Below are experts of layer 5 (counted from 0) of a mixture-of-experts language model. Rows are named router (the router's row for the expert), gate (a neuron's input weights, with its number), up (a neuron's input weights, with its number), down (a neuron's output weights, with its number) and show model dimensions 64-127. Each number is 500 + 50 x the weight over its row's rms, rounded and kept within 0 to 999. Numbers have three digits each.
Before each expert's rows: a language model's description of what the expert responds to. This comes from a sample of Wikipedia text that the model never trained on.

# expert 14
Description: Finite verbs and auxiliaries after a subject, such as was, is, were, had, may, plus clause words like if, but, when.
router:500573481445425458567464523428502621483519526548580483525498487436424546472447458506479533425485511498457428520495457530472479520545433465493559524498547544503423548454572550514482435520517500
gate0:462466499499549438487508532512568470512496559529490510399425476469518477440351498445502486456527539531564516483545512486517489502533476514471597537511506407481463506527501455500420400559538450
up0:480492420513574552531489487539554430550555520484488481448455407562545506467502444421395530498481514525523518458487509484514549493490550502516558579433498517451482666475583508461592400409515469
down0:528447486497477554384452517487503574365465557446410531414526543446582466456424502510566507497516553441508548411526511563601578404513504526449554469433441518558561494513473489531490573448544532
gate1:486531490464431557500506511393468498586476562636495445599507448479514544426513526528458516501515539516572488386446503490481538551503445514537499568450460547512538517559452500525558548446442466
up1:467599455529480421522498518568506514521425425475507435456567543500562474535462465392424456445483502495446494494506517541603420462503490476472537482546522532483431541408457512477543538470557457
down1:460416529506587546508452487551489510496481432491505522417458520445470483503471557492477410482514544539411503506488570555552584489503562495490510473393492437414573531471530426484455536504480538
gate2:573514457542506460524513467485462477510519525568459448559467483423488504508448480652563536468515499488563508526539484549491455552561525594394508544492506508442504395458515433518523473542471459
up2:530531524483517506465399580443421411455510583523499500563512515520490538590482470522464481507426434463413460548510503466483489489468475607463565458419460558493452593501498401540559457451396504
down2:440499411430548512438511462430443540503564433475402555530465546509488589462392458459474511544472480546538518522589549474532591555520538422590444468509504373565388477458478450455409496514542503
gate3:485507507455507598468497489551496495568506599437502455547512516584507578468526443524415513530423520453464519532454494564468475544514480545477457488511452539507498487543489494520571432489487514
up3:467480522478432491420474521483610525487468572511519467524519508505495562519473522555473515594502550535522465492424519556438415470450459510458512517480459540655491459540547501493464592422412533
down3:574511407395509527418486519456597407404512559497500546488450505474486571489624416557524572589483570510488579474523472520448422510555480515513426504613398560476574467515495517530505430536518585
gate4:526489456475475541648497430500448521528504518558474508516503608430416416588448474537496490453507520564567542465461445530482541502581455369409492509489480449546481515481533464534436499563527386
up4:517520511492520535536548404495456658486605499502509508514502533402458507449495583506519496502473524442579416491572521480547465520485516479467454515613511499634489405565451519516465438519537606
down4:473518447554530497439560483521570472522435521527488480478474471604445573465566477412513557490474509574504409437521405499485486534453528434444626501515568391479546420671522486457467549499501601
gate5:534509603424467511497493453513413605486561547510498567515454498506497519476490517490528496509536537533409421449433513481531538520570428521402519554485467460579515489532567534578450462497484496
up5:494504542511552516513490530552485426533560487419437373466458438333561549522499543446452504480601510531561485496522509375526512508562500486509425474477595544517584469503485455546504502506504529
down5:559585468515522473503501503524625521534530403573496581462527460552483536559433460512541446432563431511557580440574537397497594501476533398403551454506555565445460540438497498474483491469588378
gate6:490524512502536571449495487437526541458526478469535570480484497467499465533535524422582450582483502358446529542454512547505551511505466525499502537452475517542505437579610573484516462410569571
up6:539534527461556537450430426480483511562532548528534521466500493465526489549511519423534452468453506430401496582422477432478557571526492470463497566442479525475565484542507552504611477445471577
down6:471552508518474604506390458462521620447495602534514485448589502466515448483474559527489443529511487532511463507538419585465468472472544575375427466545398607532536431475508488435526495518467516
gate7:406524537440529396528574501451444546463431555455570452531438526400461530458521479440490556540527492535504508575511580518472492527465514482401458469472484582426537547497615509420487488494524469
up7:556480602537513566482539476549580540514536432473511509515518450603480404565467517569528406466475513487502453493464490544523519469460504500572567517509484480480439510419410538559499478591532497
down7:543474492458428467579400581464421522507476541541499432527572542534438472528415496514461495524591446442496488489487509503455486537567483516532591449450521450455493502515501519505481467416548467
gate8:557534528488498462537481564543539598473463517404515569553545594473483503545413489570529475618587499553490556518515503526478483436493457490590529414585555451502407468552497567502457472478542507
up8:581504489515431461546465478459521576420544483425508512496526476532400466441404556526449507546561461513509579514509514512477509472433483478506429468602501528486443467507480514569489461492541498
down8:496476535581381501466439469485481477499390523474439494495472551488503498459428545440570526500568444538451401424448510516593467556447545521476445473486472551463543454508498398537515561519509467
gate9:471519573529548516528532436565435517482513454460529508425502575542467396490472470477487505478467486470522528580471548531533569503507540486505527456504470468543621451457514479436547579477496589
up9:496496562450512476499513574456485438504532511435606558508459506529546567577533501495491506419502478429447492585519489473526542476468463560441456463397478538495435535577580534444528500498508491
down9:479457502487519449572466545425472473483446496456531536446516539479534501521506492566438422550541427481518497511526579533472566510543465486486467509457513525516518573499510532478450536434460495

# expert 4
Description: Indefinite articles, forms of be, and small counts or quantifiers, such as a, was, one; also the arcminute digits in coordinates.
router:418472468561450467544495446461581548481490500537499402507511507493391557522545414515571483509502562438502528450446438520543586518402535541429530403421459555589486504477520484439425496581534451
gate0:516524493517496564561509484510471524568499463415477482519572551632514500465491399511490517524454460454514513493467527462510490506476515575395498401509511528467468524471551502538505425461542468
up0:491582494445470497543506461434512584573549573405533484468525542558522490463461421403563558500492417472500453423407467463561557583513559509453541477494450509502458535523492464541475430537574482
down0:449501495489505483529608527483426552528521460471529424472534423509567456542448596487482554457524478437524445517466377532476473510486466463586547561564543499530548506522512556512577571568440560
gate1:482543534534397466582632482471472492400474470495514448491431511409421486399502567536450529479585487520489537520506453563485447499403526541433421602458524538586496547545522482508485441642429494
up1:572472494471359484508568419587434504488492461529539498427528555390438506484448517404498524519574553600354485546533536497502480505555506518541497501489493513642458485518492517509532490506508433
down1:513500504525517393508471546538504486518503547421504631491549574621526404452376462468510551490423488523535489484532457403537544515449516438497530430513540571468479590441537569519504502464459534
gate2:407456504540549407554456520530533542408474575475492466466467521509438511456448555530509491461466456471512479442446495535574468507465507438531637390463480475553572444493559545522493442460499441
up2:483556519489565353550490468470543458519499474491446578457445364482495502398520465426521499467514460364518514570581426513432439508431487527451568418503408546470426534432498458512368557522413527
down2:524553560469505561514483440547547487556473495502480550520561510566479508483566429476490570590553476503563589576479467497482459533509516468557517552438520416447446581540463594573511581479433566
gate3:483500484502459469474459512466565586549485530585477448497513503425391526522462453460500469477497460444533533497413447488452558437488481525495613492455540475597459421469654490506476483519532530
up3:447508392557406540456482542458491453542525521527554440477442500355408569551482531455536397592451499533523486424504407588498559429463477551493403492487492485558432494444564469513469489509568444
down3:457463495469551506454514523542485496515532478423475550528536441564517506506428553548505510498614419452503451524502581478545530525486496454489538612539455523521484513461552551465445522418515399
gate4:457534439499540580468512558482489467518569447417567519545440531473532450502436517588537465456428557489521450368414523479572458466542485440431547533455498533500457433509484563454534499578515455
up4:514497511480628495504471485476507495489473507577547536436545513594528515517467546587459501483480495437425441503561463532594398538519479539541519466490456557463643553492539608470517421530505541
down4:590368506487430546460439640393459480548602471490470453553423545498499459545402546490485486505494443460509507512448524502496510465469577513486587500456433508547411493536550564533413469509500513
gate5:385426484515490591455485468516469503531504565526483425532521559398440489528490559514572474579438501493463432520473543440531520475509550484457484471482521504526544585496533486488490422552474485
up5:556544503493443454542529456486577484531368465569460540487544386578544432422545444481474527488509496455512650575501537556448553572429468452542484506496499569466408449470528484453478545407568506
down5:488589473445475594551502410432492437564518488423495499460589443586530428552516495559529576482532455481537505445498473495460483526546464549503520535431552482580462539536496533549494471434417476
gate6:487424470536470483595585465496507443472551559478383429435552497562528495421439584533447480515497526458637561516439439476497533505521504498558520543481449480518493488528473492564437477545528496
up6:638514501474451523443397543490453606464527459484553447522498510507418599551524502565495428554468494587413464499530597431519485505468457443540520443508532537444468580503506507475420409458499499
down6:531478493441429502560491481568535529518522431416494453450530411522494531577525509471450539543403498496481519537488608510478480498464510459543527527540519560597493460543448533446529467500439527
gate7:395421446469509534479502442509485401462526474582538392492447522524453567522513480540472441498424453582475499444558472481569495479476506383460476497461485473560609436597473504498507403589478527
up7:550549455485489475492604563495528372521444537466423474496443522459523512512470546488534531459532535548485561525525456593474388517455473644470594473526473464442502587457538465493488514452466496
down7:531595549517437480508454411545450476503545500411473533504576488496529552477453385562471505538521531471417432508572465498493473516538548553469549455611469574548592537398528497459427568421438422
gate8:358461594538538412519521472507463503440471448516509390480545588436450418498524394493508509505499527535455499436498505523481502430476458569500474468483513516592488583513476548477555563489426478
up8:581554414472514609509425500538534595542538492462474575474453459521468491539446564539491432492495513498577473411564471461523501563540585385533570529518520469470514386503503551548490490514621500
down8:492531536562517494570508599413447487410581383531546516450452503484403495472476458542528488557499541447447497478579469519446446423463387517516532499497515510470534533522584515567597545514410629
gate9:445482504551427492529481444470491537459468464554564476466475469484426471449471429506506567497411500539457483559470557512506533532445513496451438470443513559597511479578449424569551519503549424
up9:494490505627526517504441486371471403620490516539461571513493358605492473526540519526423533541412435426448451531487495415495479431419549445506501440463504615534431491562561462509451500433563486
down9:477537529431515502536523517572522514505429426465535496386441501481399526527576556467493461526548561562555516476506439506464539477569459538466527562496550604444555524503480537491508552481497510

# expert 16
Description: Prepositions and conjunctions opening time or agent phrases in biographical prose, such as since, until, after, by, when, during.
router:443444473504485509594533516405526568505515446464446457466556484464489439495478442561474417479562586519582496489555504569490501505470458508442495475531565456505558529510506509527464456496477404
gate0:445450469523497453598563476540474560577477484450457443481571478462503461472469523569512476499506560566593448441419510524490485591529472566493498505486478423419447507395489501563480447580515447
up0:510460413493476525497491512556445557563527480506467443443559500427463518522451464535536460462495556481497474386488504519555390618519474539505528453470503519538543452467461530489475435534493444
down0:560515412399459545462552596375490420576522524459494528492447418492542508510490555526505592473456493533536528440493504569482588513537533506483463512411490457439511492614515450500443531596416594
gate1:483384470427466501503504430488499532534513572563542471477588509491452484443482444411451536516502501544521519509521504466450480567448468364444443462495583528607474610534539509519498527486569535
up1:495593542394545448465580500542482530527452593543443464480507518429484467500506510540535495456493554509356438428511522542482524576585433449477521488572597464492554504523580574504460516482551547
down1:567545476503506425565586534503454516516552440549481419492573496474474579491449498455509544508578531501486463498434539573466435495563570498441405470474468477488456438452414541559571503595527495
gate2:440499496539493431501577470460543521458529483454405484456571527520523499521485455459429460473481492619532541499521528489456486537533500542420470488497469541494423519430479543446535498515515447
up2:558483499515591454579509449616561493520507444480479541576509604468473410478477501513698489474528437470496461467437513512480528514440491510558563535527507382525443477479551536523466562602519570
down2:480498590482350539584488524462512538456548533499545551468474507460503539493472512530541501488570574479568543504413467426400436495538456537477498462540620486493473477476466488404578566535421456
gate3:488448588507525511471457421482469515385365532564489577445502484505513503481481494527541459535481516478576521445536590550519440574405526393466567508537642495470547621413522488461487505466431387
up3:459475557492510465491465502443480459415444509589419549452538436440486476488494492556523515434590549499511489463573493540528482524517520435430565419466546429543536531514470512502476518514469396
down3:478458512477555515414530557507518526468611492523507513521560490507566537503494441462515511513524405505569492461463528531499490587377492513485439475479522458510489532481503459380479391555554460
gate4:592486530584478574474524484564548499474437477376512495483521528484490572486522511504593480535544509468504487529471483575542536446576470447499514477504631474531465625512460522462366442563622581
up4:345480476482508453507503555505528516519532462606531601431434476488518365544500485504480566419559464520465476469468438522446561569518580504556578472437509513483486534467559473507491529502494552
down4:428505454481500551598522491477492576514539393431490469553442515527455488456519542471518463492426489515544426484416508514541475543439457437483503459421520483549523569546547497399496481430408493
gate5:445540522525434430510481553525567531558460490581446415448521449540512508471531532458492474446498557508507596533602451495466512428492451381373485457570520504511591534527496507519425441457481368
up5:502526583482445573452511516501488507551461445450496539531565511541474537511487440495458482504549505516474556538482555552490569517565532540466456556415522426493406554541515557457619433580505593
down5:448563453509481535529556408537560490447441388456535605520582536475561440536513477521514516501514470464424528428537525446503513586436480501484522509554521384434458543492489444457425468508528426
gate6:477464502576495460535465516502499467475451466521564563448509505618507539486513437530450480427549505481495536548479608527459484492497456448436493462466537415571508555448530532494462424427577486
up6:524479481409469532542453561536509469584483485506606467476426476492512530514536448463462528435471473468432429515471507560549476496497439517458491578556524518566560571472499568563510419496498498
down6:476505541465461564616502458501425468451569558439464537534514557482412575500508489494529469562545492476529514462534468490455535580494521581477491580552555475486514496504570459456529503486464491
gate7:522480567480456516586478423486472456529568469495456377494395439533545541425548552595463533434432470508509490538569510392586572423524512424573524530471586501539530497567543504470526522472572405
up7:446499418409563444524527509533466544534567496488488512426485479474558484503490536458456497506581507559570461468485517554456400553542548461509528498473537506547468475470475449512500515477548416
down7:504462556379549481445528506487518553481480431418577565453503604577553493524439450488488480596476588460469487405501454488503486481511440500536467431594532481588452483470488526488563459533455521
gate8:483514442527487609531518461569468535482483531456460520404527522470553490517354444590407483578442563429502536528444476518522478393486462544435462475470589469487377588513459504493483395530499441
up8:489419513524538534482465481508424547469541548548459500516494549573497594484412514527452459536428507491602527531472503490541512429543440514472485501478492448482491463539506544498443442523505501
down8:490476501486503549463496523518517565509572462472510460410589458523490514540501479566496508425488385503505496475442468532443582457526516551485418535560462576510494498469399494624473577577549568
gate9:515525574478470498542578529445490497453559418539497448576669549470540554558519527561467471433563517517516525445549525473454625511505516542406426499491490489528527472546502543516503475549429529
up9:459547576491476477507610532574488497546489458541536435455436497499520529508469468478500494522566582541511522476516481552445511488528504575485507543469501410483554550498569448434516437587439468
down9:338434596483405517590460536514495495530512340504527460514558585475454517499463513540458512507514617420479485415507518539447425471492502459488492496514549512500509519521469525508536529536483418